{
  "n_layer": 16,
  "d_shared_expert": 640,
  "balance_bias": false,
  "n_groups": 4,
  "init_std_router": 0.00642,
  "vocab_size": 47045,
  "norm": "layernorm",
  "optimizer": "soap_variant",
  "lr": 0.00158,
  "grad_clip": 0.5
}
Below are experts of layer 7 (counted from 0) of a mixture-of-experts language model. Rows are named router (the router's row for the expert), up (a neuron's input weights, with its number), down (a neuron's output weights, with its number) and show model dimensions 0-63. Each number is 128 + 24 x the weight over its row's rms, rounded and kept within 0 to 255. Numbers have three digits each.
After each expert's rows: "raises" lists some tokens whose logits its average output raises strongly, later layers aside; "comes after" lists some tokens at least twice as common just before its tokens as in all text. This comes from a sample of Wikipedia text that the model never trained on. Tokens count by the router's weight.

# expert 25
router:095145137117130111135133111131136101137087144125073113135114121142117178098107153191131140131178084091164138092140102094137135111113113135101160131117108162109103145140130133116165142073160138
up0:101127132137122124165146106162122120136144126102120179133121133100099092130101103124122111105133117105138127188142143074183143116115107123162123134105090109091113155109148133092119184132136153
down0:132129120104157092090111145112119123089108129170133127110173138099108130128104152131169101098124114097179091100121134137145142151103132127122111133123172138123164119117126163158167110123126134
up1:181133123111120100118174113155155164104090118087105153161109161147140089117122139163150135173130135124102178126139124128155204135140129100099104171113097086087114098119164126097179126185083129
down1:152142111108091132154172146147149121140153122107137120090178137124147136143138101123094127148103119126119158170125137151128069121145138147169126103107147104089095174122144111109068099119090104
up2:127135118125167102140136153162121105162117135141104104151070152137170148102163139108141177128153114129099094111137087075122123118102122123185160130115120153125134127090147131087078120110117125
down2:109129123137115094159136144152134130129150109111153094147164113112137141116108186196133061092158155099112162147127150104118138102123099169150096089160143188140158092130123135155137106137132134
up3:126123104124142110098126159130118118094123140135101123099125125128141138140126104101117171099218102124161172110119163129105132160116093134136116163163102102116128119108148127147150120121157131
down3:153139097117124118126141139176115136123167144141130125108120121140133103103153158129108114135132134155119107118109157133124126090118130143137177132135153148118104150125100131123150133123142129
up4:169159090089100110129117115117129125098135122122128087153123098150165109141086089130120115083143101133114134119101174174165123089127153083101098165123098125072176141138141122099128125147139127
down4:124135141126166166146126155145156126107117110155093142136098139147143102136076101179112139115106128106136136143159111162141138117147155127131116121138150161139138174151152120131116164114101182
up5:181121208094095142132119095142141167145123108165129101140165125153125123141112148117124136157146138135129135119142127132171094131143119140126120106156095098131125142123106135126115113159137164
down5:109122099177145134105097146147094139117103116130135130108140165146124107159162124133148135119153144154134119114145134109082115140124156154111128133130158163114140139142139112068112196135120088
up6:178185122144145148128094134133107139113185160108092136119103180110102111115108098111123072122145117125116139109152148119111108103151132130136122168150136113124094159140185072063146104120108142
down6:097140132113148155162108095160109147153119113136155113128118127152150184108125157112127133121122166108119155097149183137155152100135151135150185103098096100152122105110124170158110145118192151
up7:126113168152154124137078092133138177139126140137123134129089113102130160125141135159159128147171107103156081122149132121141138139132165115123105086158115140151105154163118176113116132112114126
down7:135143125100106124138135121113142116111143159144108116124122102156142140127110116136145161151149174095127121160073130103166162110133146111102115079134160164105136114119124136127147108128119114
up8:131142145136112133127134154169135142147083145148137152160120151117153126105116126159114159139128151151128151123089135166094122122108093110110127117130122094172130111092124141158158113133137145
down8:133131092138166129142115117146161146086130131130146110125131147093091140137120076127135111122155103143136127128138135128103082120147092139127124100134125143141127130162142086125133105114126117
up9:115156143095106135132125116100137140151188172159127154126099108116118116104142156119077127169126117104094178105098142114143113108095116127149110128144142138125146187116168103131169124097126147
down9:112136164125134123132092159116150154093150153170130149141080147114141097151138109083213131142128145120141138129178114128128142127102120145133113142115090121086112109141143128139153176167154143
up10:164141158126146091137113161146109095115171179118149137116127181147133142101142154136165102108133146121138112089156158130120063185114137133136181141062100094149099120109129161110148100166162131
down10:140078131041116124138115121136114142110127137119102128102158120148119137134178134138152141101120128133132091166097094104121150127124124143143059107149139138082160132109127163125123180138145136
up11:115120094116128101142133136114165112153141130083123119143102102119139132105106155122129117123152127123117141185120143097101153161124107119139133140138090092193133123115137137114131139139127107
down11:144158085083133133093107141133154152125131157115093094158107093144131088134123127116111131130115157118118058162087111136098163166137120097083113156135112120181105114132163138096133142178105116
up12:162131159160146130118130131125183140128127145112142152150107095137104145138119137128146115109093086132121172155109143093137124116160146103126118124127145111137082116151099163064116117104117167
down12:148152140087147144177133102109134106145090109159161117157139116113143149139113100134106111099095091149095118123112101123125101108109134112113111147172143122043130129110123174154167134099142162
raises: ",", " and", "-", " in", ".", " to"
comes after: "1", "2", "–", " The", " the", ", the"

# expert 2
router:141149161163152161104123096130113134116066134129103078175105164132169117079120082164125118146121083163148150103136102133105128110123118148148174145168112170132135118184140195128107134100141129
up0:151173131112143120145111175162121131135107131181154146131096149096130155139102108116137136147125109144148134105110141092142121136129096156159110115155136137137157141165129134128144141117120121
down0:146147131087098131155122140116128129108107123106122104115078129117150149127098128133165116110099054205082109130154147091129143144109069132095116140139159155132134139140146125072135157153138146
up1:143119077133142163153104151127175118165132131150155112150124147126129125119145142095094158125109131111156129142095142127095182101144150145139135107126166141105076125114102078134166120137139149
down1:119145150145146115116105165112105145127111151148126105129132137146155113125135073115113153122112105121114138127131141098170093158187110119105126149115157072133129091118090156142125143172111154
up2:130122113093131102120115123149103131135173095129129103139134133071117123148123111150128144158167139159096129113123141104109141125111159139129145128107084115177107146175132091146105133120114098
down2:096100106123132141139147106121130116094116159134101115118155103119135112103129155183140141140116110135093152101141125139070095122091127139111117106066087134154101087152108137116174113176147105
up3:126134134143146098165118166173086145087116123145160125161149155118146161120097126151117105150146132139122144137121111121134088145046165129088121131174151087148149091156139133146159098137162105
down3:077111160171142158138124082119117143164158120116138132132133138117132164124086114128143129140151154095120172174129142118116141199113138127118126171142138138124125144116153103105129139149103134
up4:134121129118126174145120125119121126088078146134138136139151131135187127132104110146098132122130121128111108141120114120137149077105089143099153125115110119134125138144101122116148132106161129
down4:162151168100101111148171076130074136118137131115111142131083148120174125121126173141114072110108134107108096100159113137161106139148139108128124122113123134124107102165137155098099151129148152
up5:145107116126143138126131131149153163083095135129110133128152146119143134155108124170149156129137097118147126155082166099120128143109152127138132151167126138126127135153092145181093085147131080
down5:131119128098117141162133184150168141127149100116113085091122127107132133130103125119120159158134147169128131085122117165154120082132147098137130145154145142123127164135139103112093114161083132
up6:124117136089132142128172091138122123093124148118163170077092123127115124142103165136107115102081139133184129126119128149136115102099136114089143103088175091131099146127125139153123147099134136
down6:147106106145116165123132142140106086119109133137146128129071099147144148101140084166146128106203139159125149118149108130133104183138110115148184132140109152114159134144127165128133176129149102
up7:076130124151140127130087132120121151155143116161145119139101109096170119135170124105116091139142124138102117129105134143123135117122062133160176138124119133180152164126155114122160131142096140
down7:120107128176107154118116137109115159144113102170123128092137115150134094126104115100143110142122116155100121112114131105119115129127103122159108183114115121168119150098172144137112112131136128
up8:155115176138124136126146135107102124145130128142153138124138171099119105161116132171159170106114125161107146129094074111132121185119140185139080118117143163108133136127112136098083138119145158
down8:138163143146189108120125125122142149128124161150138117150108146073143148129154125137123128117155107151088121111171139133137146139141125163118104142120158133108137076110127110117160157130181138
up9:096176172140146117166097191161145080140129090150110103094090112185123079122150121119095126164168096087118101134133128108127129179096107126147111121115184125103087129151105140135119120115110101
down9:101114142083120128124118125116149110093112144177137097121121123164102135159152156120090100169151129154135152120120142120155086127141140158183124146155127123119136100131144142137105126149150109
up10:139152180179155124130150115128094078129136144118136082100124145162089112089112151134129102114125135123134148110153140150152114130163176177113081106092147114082134128166144175117135119124088102
down10:089122120132124099135104158167136124132110117125169106082103111126107104082069103120106128141122138149108140179162141117129110092184141141131137119160150127116142134136089107120087079102088129
up11:182079126124131148129123156150117165137112170133119104155138134126148082100117126155124173164155133164158145160115191119145165109137124115135160127138105162108125105124126155165118115089147128
down11:131141153093129096165120154128100107127137143124124163163134130167132114147106123147122115104101115148124089146115126164125135109134136117179112120135139125109137146143096145119152121118132132
up12:115120152122112116111127095146107121117093099128132130101096170213133080150095129148123096136144126122086149110102091142150141155150113088105130138142126153152147121121157130173133142140134114
down12:131137150115153109112140132163119132142145130146140151105109147184065098138148123115153121100108157093095147177116119151167119183115090142145084116120147145147106116082108126195099157103113130
raises: "The", "A", "==", "===", " and", "-"
comes after: "\n\n", ".", " =", "==", "===", " =="

# expert 14
router:137134136168130127125098088149135081110110140138092093098136133146120129121105139118120139143125128099141136120163107122090200106137141143114119071157123194113103139138164138127129112110134060
up0:165146094127153145121147154156150121069104163098158144134143106126104125147163109101155125102137117126102136135156089168089093152107129130178146150153144187150132127099185113163111165132157136
down0:124133124131188106153157140126138162116125143103114128147087107106169126096135127107135093108158123122154121127084131150122117164102095144129158165109100101152130119115125120103115117108158131
up1:165096123149126167120102110086137094129116100147096132165158154119154155083138113133087148115127109128116152128109101116174096146075151118136121131102156144065138134132119130140106157101122129
down1:138104116138136106110132116116101120088117105154140130093104111108088130132149132166103130102132178164112164127102105106130138125103111121132155124104158093098092081125119166125202089097059136
up2:135093152153125098177091113126109170088122137116158128091139130104158105130134088104102106117098145106174148106107122138138128141136149167158149170122141165134160120161130180133119135158118104
down2:133082171135121151137129086120100121128114105110170117100134157136101133099115112155158110133140135114148126101103173097121159145104150143127143146100151152164158120091113094141166154129150122
up3:152166129138097123151134117156116116175148161149120148093128142143112102145087163097103084103116120121121113107084091147120129162129146118136155109109141120167148096116150176090125135115174126
down3:146130161105144133108137161108125151124110127111164105143107145141097135089139121122118117129149145149154161148094122121154110134135130149153118120105092123162103154080127166134147102129100166
up4:164125106134107137077149181115092181098096112145212153100131118083127138123122134143122147114113136165168150171146124104149143131119089127146071147081126137119171162094129085133116121149072080
down4:129125141102117127100147151111100097144091166123132123142164151126130136124109123109126070111167128110170130153142106110142143111172113110111125118091180160136128107132152105111090104119151138
up5:103131111142086116139143128150153104090149173146112116135136144092151177117108150133144137169158121160110136103121174108157120099158099115091136141133125159136119114113117070127108110094110113
down5:118143142119111103119097152091166135102175103115133124158152131090092117156158118099160134120097079109136176111114147152145076099106162150111120145097102150102134096116098121135104119133159138
up6:147135141170127107096131136114088184107126145126145113161171129129174144156152132134139146156130086144132101107093145144115153104125149158154146151130094163183158085098141162141127127084137141
down6:084092141126111151079118107142126132164158111126120123100123127132153105152140102145097109123089135156124087125155152146102127136165133136123119126126143083161138126158127120128156106111158123
up7:158132142117140106118111126132103081169116132147114139110122114181129109124164103115129110154104133128133154108187134152124137112138096138151135136123157174125121127124118129148109116137114111
down7:135144136117105105092130127111134139133141117128163105090132139173138128109139112118114155120150182095133133106107114133135136126128118130093151096145103052138130134181138147168138145164109105
up8:146170092140174102125120095126120155103105195120172138119162134120117102097120124141081102161170134125138106166151134116165145122167159129154134120097155118113150149127160127114134119149140095
down8:147109130137108113139131156138103146160125141165130136135124105153146126126123164129106151139132114088122176105148112107124134127137132112116116132157096129121132151169141130147117105117155149
up9:169138155093058100136128140183143147130169111124125123161136143119134121123101101139082121135159128129098136116200149093118133145091147114148138100161103105134114140167184118161142142118153122
down9:133157163160159101143133108132146171153168115102131149117147124140120090141112149131130129130146143106141107100126156156122196120114161101107156154118125111169123137136123152111164141164107100
up10:121132127128124177080183116138122132151115128166137143085147094116170140144126109126143091091100111094114096157120118146108115122112144176140128152130111131148115143167151147165099142139139090
down10:085195157148124144163145152127133109099126130120103131167133129110106145104105134104157124121126128136101120111125098116120121159129109130113121113125127104142125148185127111136133127133127141
up11:135150117135073105114125070153101124156143162164126093148128138142162125130122144110119110127143124130128148096102141089144160125168114146120179168090117099116142145178111113133093108105136161
down11:153149149092123121106107119187109167155136090132178118159119105167130152102126144134121118140118192105118126146119121172141137120152139115162124114165092110123150133115136159129097063136091103
up12:132148134101138161070092109096155138117168186111126116143126113140107094110109117112110163118104097173134132113134170117123097086116120172123119128103137107100149120095103113145140109166141165
down12:149158159140165131183114098174079113120098151139115129171123160084147121154135140120125150157117142141132143119151120099131185139160122106114142109106124147101139133124160173139099114100120159
raises: "-", "–", ", ", " and ", ",", " or "
comes after: "1", "2", "–", "| ", " (", ")"

# expert 12
router:123131139105150087161154153110113042121083118139084095117114164137148107102129149127107179135132111133103146143100123128129126111122149143103140132140140121083137134111131121167187117130124129
up0:148135137128085082104119141123095085161103142116113119093140132118094144083114152127127055108086117110092116088159117143110118123116136185102125129129186117130106139104195110135090103094112153
down0:145094135103124139080107135135149104124129104133124141135052110143123088159154149117122123094137116129132132126097189087111100130110126155174129131089139139099084106133133103185129126170128092
up1:118141152128119120128136134109141097126143124085111125133151128121072117121127124100072116101114144144135138127125127092110143099152132080125148120100145138189106124142144148153172109129134130
down1:141135087132150051134126103145129126146177139125133126117130130164141112162104125109131121124110095120123141120149102139088131110127096107113085134112115139115126110092163116128149116114131092
up2:133132138166118147161117108141153115102153149090096110147153182118106134119152105090102094134142109140146102135137135111160141166149170167126091112150102157129145142129125154127111131133110122
down2:152111131123142124120157149164125130121141142101169138108124091152126111145095119127130107134075132145118120131141139147137094121110133156145109182121146126080151086146137106089117118092177141
up3:087113124129091108126130111138113139155136077111094154124160112161127117199121126150111115095095153148095138104131122140161185105161116115117122134100118163133171166120147118125116117129114135
down3:147176126135147087140169149168133119103112170121126118155128158119120103036132128109081118176143140153114124101132120156100088109171133159181129110137113149096118150114168166132141137170145077
up4:126117150119125086134141166109115143148117174144093152155118152165121112161133125156136117129114145154126125116138127075132101096103129142166129148102118140148119099131141113106153144130118079
down4:101131140146169127136135108121105157094156142132152155150082112129163157114124116110150133089107107117132150126095122162116149095140115125111102126100117141121144129146107103101110122134102142
up5:124138103124163123114120095126131076167104108153130093146130162151080155173136097170127139116083110157100155123088155144108162147142169123148118107101139110152129121160135097129080127138129098
down5:093146117119105126117096161139141124138120140106140089140152108121167159145103099122168106143113117118125113154118120103134138116147110122133120149118135144145071149117114073141125156133145141
up6:116077089164133140119102117126104155141152131131135095115118156131098112121146174136095158085093136129138121152120121152146111094106136135146135123103130120095144111122115067133131117131122103
down6:141122097151154119122078124115156121066108144110148113118130117166093127129121127124127124104108132096113144121130108138102099154150119170075162114158128100140114113118128108108117162133164133
up7:159165143146136106112118105110106115092127123114119150164177123141130126164136127131118110108115120111136154127070120111149103172139134162140174120141119112141184117121164140114114167101154138
down7:136112088168160134126132116159091123101111154119120136150092129079129164141129123159164172128120122139119094119122105147138103119130133142126157105105129093140073121135136115146126105114092114
up8:121108151124133153101114082124110120161167163084117120165119111112144150150107103112114109152123142084121116164052125149124089113104084151109135131133135176150129133114154161098106133122139107
down8:145148142112132099169123179163142142146091100175147133135134111116155105123183141132125103130111088151115135099150169160102116104089086149120134107115110127103117175154147100126126118132082138
up9:128122161091145153146143122139155172119113130154129151123118138090138133154140114136116089156141101160069154083139095080123135169159138109154115137122137125103076155145122149120147094133148168
down9:108130142109127094167161102115153114117119101129104123131129123148157121180130142127132132137103103120154132075076160169127133144151103142089167157113129115166146139144083095145109132133106166
up10:099139113145129174128107081182128133108085128129143124143142109136158153146111105149106174132134171138138121136109131135151145085155145134141118136121183113133150130132161128083098114153121110
down10:157153090153117098133116170083107109155100137154122137115136177127155130164128156150108166147162178144149137139157122167122160137103178097162085101144099132154139123145105131087131164133158138
up11:158103158161085110072101139163149126120132134166133143127099161120087116158103165109088124114136102162115154136115144148149116136125171136096047141151168138142134122136122104165131140131146155
down11:126136132156144139137123163142147164087131118148109163127089122150142134091131171160109121143103136117156098118096141150143132140126126109093126141087114122121115124129091134168182136094113131
up12:116120130154149083096160088096177120140101130135168118137143124130145115110137142112117108103096127092138127121112126137123086143114072140130143175122133087148106171137112066123146134156106110
down12:138110139121142118149123176144154130125099145117119097087130128128120156160145121129102133145148147132115159133133109101095106095108121151152152113136108134145106119140111099161103078132127142
raises: ".", "st", "000", ",", "010", "016"
comes after: " | ", ", ", "| ", " (", " ", " in "

# expert 23
router:119172141095122107172143114153133127099106161139116154130116112157128152147124074122082136118136148132103122164119086103189158126092114148124173107121090157170165117154183124152164117133124113
up0:160186157199103151143130133114090145127167140158101166122096121157084121122121166163147139114122166110160097125100133174163136132127099147088116141171169145144104144142122165091098102103127160
down0:107126090133105138121120121132119117153197127163062141147123089147079141129125153105101154135169129143108112168095087164124101158110095135183121176122135145110173112134168129128145094125108114
up1:127134109141164138065140103101145132137120089140129128154123128108151095126081133091130125106178091145131148130172117153108119074179140143088108162130104096088133129144151108145096148150141085
down1:167129133099125127150162163125101113142133130161118100143116094106102136090120111137158154092124108159144105108143126127115141120113138121125154128094156126114126093160139137136130096125169110
up2:151128139117120148143147126120102139136134122141162119115124191135158192133067105086090182139115128171094138117174170140109131119097139098155132119132148062167129138122192110073116146125127143
down2:101120122102142127124160124131104126117125136173158168141130086120122145155116131132133151112079128154150115185158154109133106104119148092100095169126158161136108117096150182131119172107154143
up3:095135103119133127154087099124124101130111112146163128142158089132117111169125115138102108154122080104097145117137126105113127132150084096128156118160095094128150148145144128115078133103101086
down3:114114152134127103145166110129070109117095109153115128132123096070107118126125160109101142090095153151098176132139114161124127115110056125080138157141154139104131102144113105124118135129100136
up4:135144133127118103123147141163172161177126138131123145136158151132120162152128132169122175145120083096155119140122096107146152154176134141103154128102128102120141117118151092142111150140122097
down4:126134097108110116188133114102119142142133118146116117138107131150101174139117106125136102126103104159146117115098121085104145133131100123085111140098159120150117106120187135133151126130161078
up5:143120102111098156086169147125110108139117141122109121118107145078097073164106133114142135134148130132101113077137111160148137126157149125180133093129120115122139130112138150155105148095172103
down5:102101097103154115151122105091138103109121140145128151112131162142092142149114153096130166130154195103135119116135124127160104153124140136135153122115142111155110125178106098135168122153110122
up6:167122087134145101128136104112136084129138179119113126139121088160125146117145123114130162111127138106123160152081141127089146096105112138118141123124128146122153172109089164164136149111098176
down6:094139099136141118149125148115099169140140130125155146103127129125162153145171119118143125127122100173120145131143116181095125106137135146181098126095179132154148144123098135165104163181169150
up7:130131104133143114077118124103127078110159155127184156125105110134178126132135148171099095129167160149132147135119147130150209103117140121168126145125142142125128113156120094133127151135096123
down7:105127126100125131122133099153112098097113147139133121115156127144080196098167088126126164118102108154109128162123130118083106143176132089150117110122062138183148168116126121096145159141133104
up8:131094178144105144098129141115166158097069138138147118113180125093102143147124108113163150145184106114167163134145104144134117126133119128104107099105123115122153136135119140127154118148161077
down8:136119099126140135118090160133136087141163097142169147136138121125071098176076144112125102111165104099152127110120129093077146137146141128104135128124147154107139129108140117087140135127125060
up9:147156110120125140094109136111137126156160153144114104117127125167160120134125079116146116145077177149086161122155136198125169135144125112151056105153076133169119145159171164121141106069118085
down9:107131141094147126157155115103088125143075129140101088167112195118125161091147140113113165118143160160156098155132091136116085101151156100130076117148124084150135140132147162072169077123132116
up10:166089093117079155120132169147177127142103151109122162141155103104137103136116113131151094124139105153140112107139162119092148114113167166127142175142169143170152109109121139090130093092106118
down10:130124088164079116106103114092143137142112145142127169124108103065117123124113094140130124171123129119112173143122178139110112095097142086096130070093103067112101084157109130125162151104152118
up11:150117138136139143114119104083101131089141167088096144129090151098108093109127131163153194082161169153121113098152139156137131123098163076127085147194089086114138178155115157111131110117127125
down11:103132144122112159098104110150135127157103128112117109122092112132124125152162110150143112094134127130123126141145136137109124146117145149103116155148165151076100146103155107104162137134106092
up12:093127123115164139121111113157113127179079105133117136157104133125167127166092101160145116130122107123138130134169139117167157141142111099165083165120142169173080136147162104125163091155155118
down12:126145152166113103149136161107120186162102108149145130144088135101144148191133143090129088116105124157097106117135143108145133142122174120150134094121154126126116136125125077196106106138148163
raises: "1", "2", "19", "20", "18", "7"
comes after: "\n", "0", "3", "6", "4", "5"

# expert 21
router:113105185119153104204098126159171132080104100095105137174100140128157160182134123133085121125153139126112175135122090135149146125142101140141178145121120132162127113146155104161155121112098171
up0:123128124136116106123101156119125134096159125099124147112120097150090089123134156158111108113130117132102160124114120208126094145133092134165121118110113125134094164132124161123134094146104096
down0:095115156093086139124141143120128104104154144091074125101127130146127123130129086147165123136117132087111142111152136145147159148150149101135120130203147144129107073111114189148135164105161144
up1:195106123127157162098152109138107171136105106102132109160149166146143108112109117101150150127120151149120073136174145081091113085130088133096160142108143152149101122118138151110112075098104127
down1:106138101129118125138123141156122118105155163151164101141192112108124105133134128066105123050129116138120121153124110098125140091129145120103141137105158142158178077146134090153105112163109141
up2:106110096138130174123153118132099119144107086171136156177089148116118117174147111114089136151132147148133138130108136109098140153096159134141119127174114141103104117144129115097123176084147156
down2:148140162136174160122127109155147119122109135137130190134137112087160083087127136148140158139155087145129100129078119192123110099112098138095094144066123111140112153147157139059112180131148132
up3:112116117128085107120153087151111101124130102107127113129150118089084141158165174204107134084105103128136122109065168143114144111094104145162100150093083134110133116146130140113119113104136136
down3:140148128066150138119111116137161120103126099084134145151150146130117125121110184078083118090128128175156105128105096164105143120118143112131135118087131148103152126094101146140098103162120096
up4:087145147111171118158122122140123148131108144151112141100100145154097110131126127103154122107110150136084152168154150090092130114110140169120126142119147127114106169171136121115116136132126084
down4:111117151108146173130118079121144102165134114147101121129122142109169124147082134103136099085122139166139133135095114136159106113148156125127139140119124152147123083139097151143133104157090151
up5:122118093100173145157118126191137086136084126151125152154129144131129170129118164125131111087162117134133085107112136113092103127125125080125129131121094102078155143176143110119140150147068140
down5:124101164117129072130144124145110127166103129104105138118130116113142156094129133122116131132122162113123155135125133153123132106152145121130129101128082129170145129115090122111127128165115161
up6:160097111109134135136140128131191093097141139092143123082141166128110132140125161089130162147103110148115129123138079132128156157120128127155070122163132113143167115113171157138087134108145118
down6:146145111120108115180128099157134147142138137102115121127096137132105140145125071146114124169164150130106113116132121140113089143121102190153135163112146173144144116115151131157133142114165121
up7:150085102137114157128158108153081119125150148137130152152107134137136130084196161201181106159158163127137110126154134146092157095133162162100119145133145141094152145111134095052123098115089146
down7:170123100127114164108140110136093120100115115152113127091107099114131182169150182116131102164132082073130138144112137094124145136089132074109079094113148129125118139139103120115110102126184119
up8:102124088120133156137175150107132128092147146157119131121150132121122143166142132121141141152121144169142166142103089126095136131082099112117085085128116141132135140137096169074119083147134158
down8:115123114155164125113089076124157155097120187138137135118084141124151110136132141177159143190133143134092140096109113139107141099127152154115137119118150133126102172170122113107137152129116112
up9:155181093162109120097119143115107141130122134142146118145176137128180122159094131173132142148139140153131113131116130122131112099154148135123088102138133133108129145098143104164111124140145108
down9:150092152117144100108126093162174208094162140089095114130095114133104138155145143172149143148128111101144113126115150128135143140106104136145122125131126143168165135115152104149085143151119103
up10:077159145140113146125146123091139077132135164112163121146136117124135143073113116143112123106130121160152111160120148109155108096123088171100159076151072185134104157078141134069135111113114115
down10:123104110127110136149155113142119134132118161134136139116132159100082126107101166178176161150090122096105150124123122170124110121172134095128114100098105161184115113132131143127132140140157113
up11:147122084097126113117095148156135112155113153093099146123075113103125167116150115107123130157120145114122099108110078110155108165104098160143114075089180118142176106130134105126151162151144116
down11:153127116149141142164101158142113141108125092144158128112135125107141122124149132136112121112143132136110126119095104080168062090110079105158145119135122104119101073167097145123129073102117129
up12:114124135144089108160127182139105110096131101157107109153098101163158157104115133138114132143120137117125111151108118121142089145128123118138174179086124111132152144157126121092130138117102153
down12:138121128161133104107141117111131103136180142150104140106091136128118104106135142161131110127119114198121175159152114074126108185107144149123171133120156113076145175108103136183126139096136112
raises: "1", "2", "19", "18", "20", "10"
comes after: "\n", "3", "0", "4", "6", "8"

# expert 7
router:175125132128148093131131143115115130118125157183099126113130113110137239152165103139116122169096121133123105114087136123149145107112133159089155096120130119172163139131162153144151107155161141
up0:146112153128107095128121151144175100118173116159114125134160133129130132142130099096126100132120109108117127128143108132135119127131177124110082097116140125114136121133104140148120127090137127
down0:136082127138136111138135153129125127154173171154139104144120112090144130151135138113135118139202132126137154122118187165158136105130133120137140138117120130135177134113149121132143165104111165
up1:129128117166120130141133090115124129149137135091128143094145146133097057172171164129094116149080125071152113092155083126133128176090130131101124178121137083115143135167104116149121124122123114
down1:149090143117092155123118134121132110091149153160148119134089179154134142148146179101094173135120124106122119089136115168141123097109131079119142138097121136087152117145141093109072088112154122
up2:091142094084112161092126122147148127190150131108101148147102141130113124141139115140141145120129135151112155124045138144090154149119091163086102114151101103130119127125081135153095115110151116
down2:128129136133091155164123109126150119115097099144131134137090160119148159141078155144142096127144115090159122161119153109186131093107147103136148132121123091103136171121125124092113110139107121
up3:137105128185139132161128119112124125135117107116132080085127099120126130106150147111132124166111110128080161143121118134134153104142089120111125151093135137118112112160134117129108108099102090
down3:131161082115148156112159119093096147109090114117144113109123125149126131123119157120138118112139135092145151113126121132116124113119139161150118126119144155091057120093089141144124117147130156
up4:122105143173160094100105146128081115128129079135118138138126129110131118149164127091126131135133074145125094100106129139134120154101097139125123083136155107138150134088155139158140131129131113
down4:162117108101139143140136102160121103126110147142111128162123115183116103171151103121115138115117101119105168102161109152073130100099133089089128123092128137103140147147152113076105091126142101
up5:167114115127147117125109153105139155162158165127151139164106160125153142140177121121059095137110164150105120124135127149083113153079155170129107109125128106127134126108117132133128127137103101
down5:096134106140149094127190130132133164141103165157110165119180087096136121107179107102171155120118110103128125140141124146087127100166133154124170113119106144150148101108126120115131143138155111
up6:129118090101114127146174192102135121100126104137096166112126096132156170083130149160127138133114143134142113128153133124139114101088149154142105134132106177172135152122137096126161126145108136
down6:131085144118089128133122173136127118164107148128133103113110131124153123175104099176123153144128134145117144155131143185100154166122156119126114121148147100142105143159109103121148149110088075
up7:154116151162131096121150120156120129137163124079162079127121103112133098147177115114124097154083103133153146155116104102120122140166131129067139097112170112116104119147116127091136132132160120
down7:104116163121138126153135136139098172096163116112148071086138114095112127100160109122133093116124170150139144142116085124150156114106150211147146144106158164118100116125147127101128107110145086
up8:138065084127129118168126146171139123157132127131141112121088140114145110127112102140122160188108098136157106163129161160142123121170130110151106125144108151098103112117111104139118110155109196
down8:100137156142125157117152096109134128149192169146109112158144119119189169106127144131173125109117109113139096130083094122189158169157142107173115144140145166105121141127108164081151105122161121
up9:095132143157152129127175159140125174154121125125130134138124124148120101142149152157137145124154153161107155132123151143088135120140108108160116082108149111157085104123133130113157124130110128
down9:123177165143126161164149143113131130153139152123094112126110113107132137121126099113153146136150149177098134143101147118112119126152102121083134146057096120159145096091159110155170126119153125
up10:159163093203154140115138157157085154109137120128118124159124135115113125129161101121056122124137104118101128167101159156126112137110154087150157130165131126149145108106169106112143125115142085
down10:107112107130148139121136143112141115153131137114110091070159113173119101120203124171154146132110149141113117121137142139123164112145116099099054098106117106161116097114127084118100127117100076
up11:140131129070111153065072150139145132131152183100093113112146140109063121125172114156150132126102107095110174137163129115174181110134081150099116066128099097114146159100153108103109113106160135
down11:116163103100124135132181153115195142129103129162116138104101113132098114111154131150133140128123141126115145148167127122163144178115117142085184142163146087148129129118199139131150146125107177
up12:148105130104128169107095089140146110125123147118148120147132111117122170174109111153120119160170129126163161140111133097159142157104140121092146145125106122154148113119149113114144134147113156
down12:159153144153135143130073138125079146132131135109181116154124099113170110161176097138142155113111090134143119118156079173138139097145149102102105179119124167104154157130144144187179164135130166
raises: ",", ".", "-", "–", " or", " |"
comes after: " | ", ",", ") | ", "°", "; ", "0"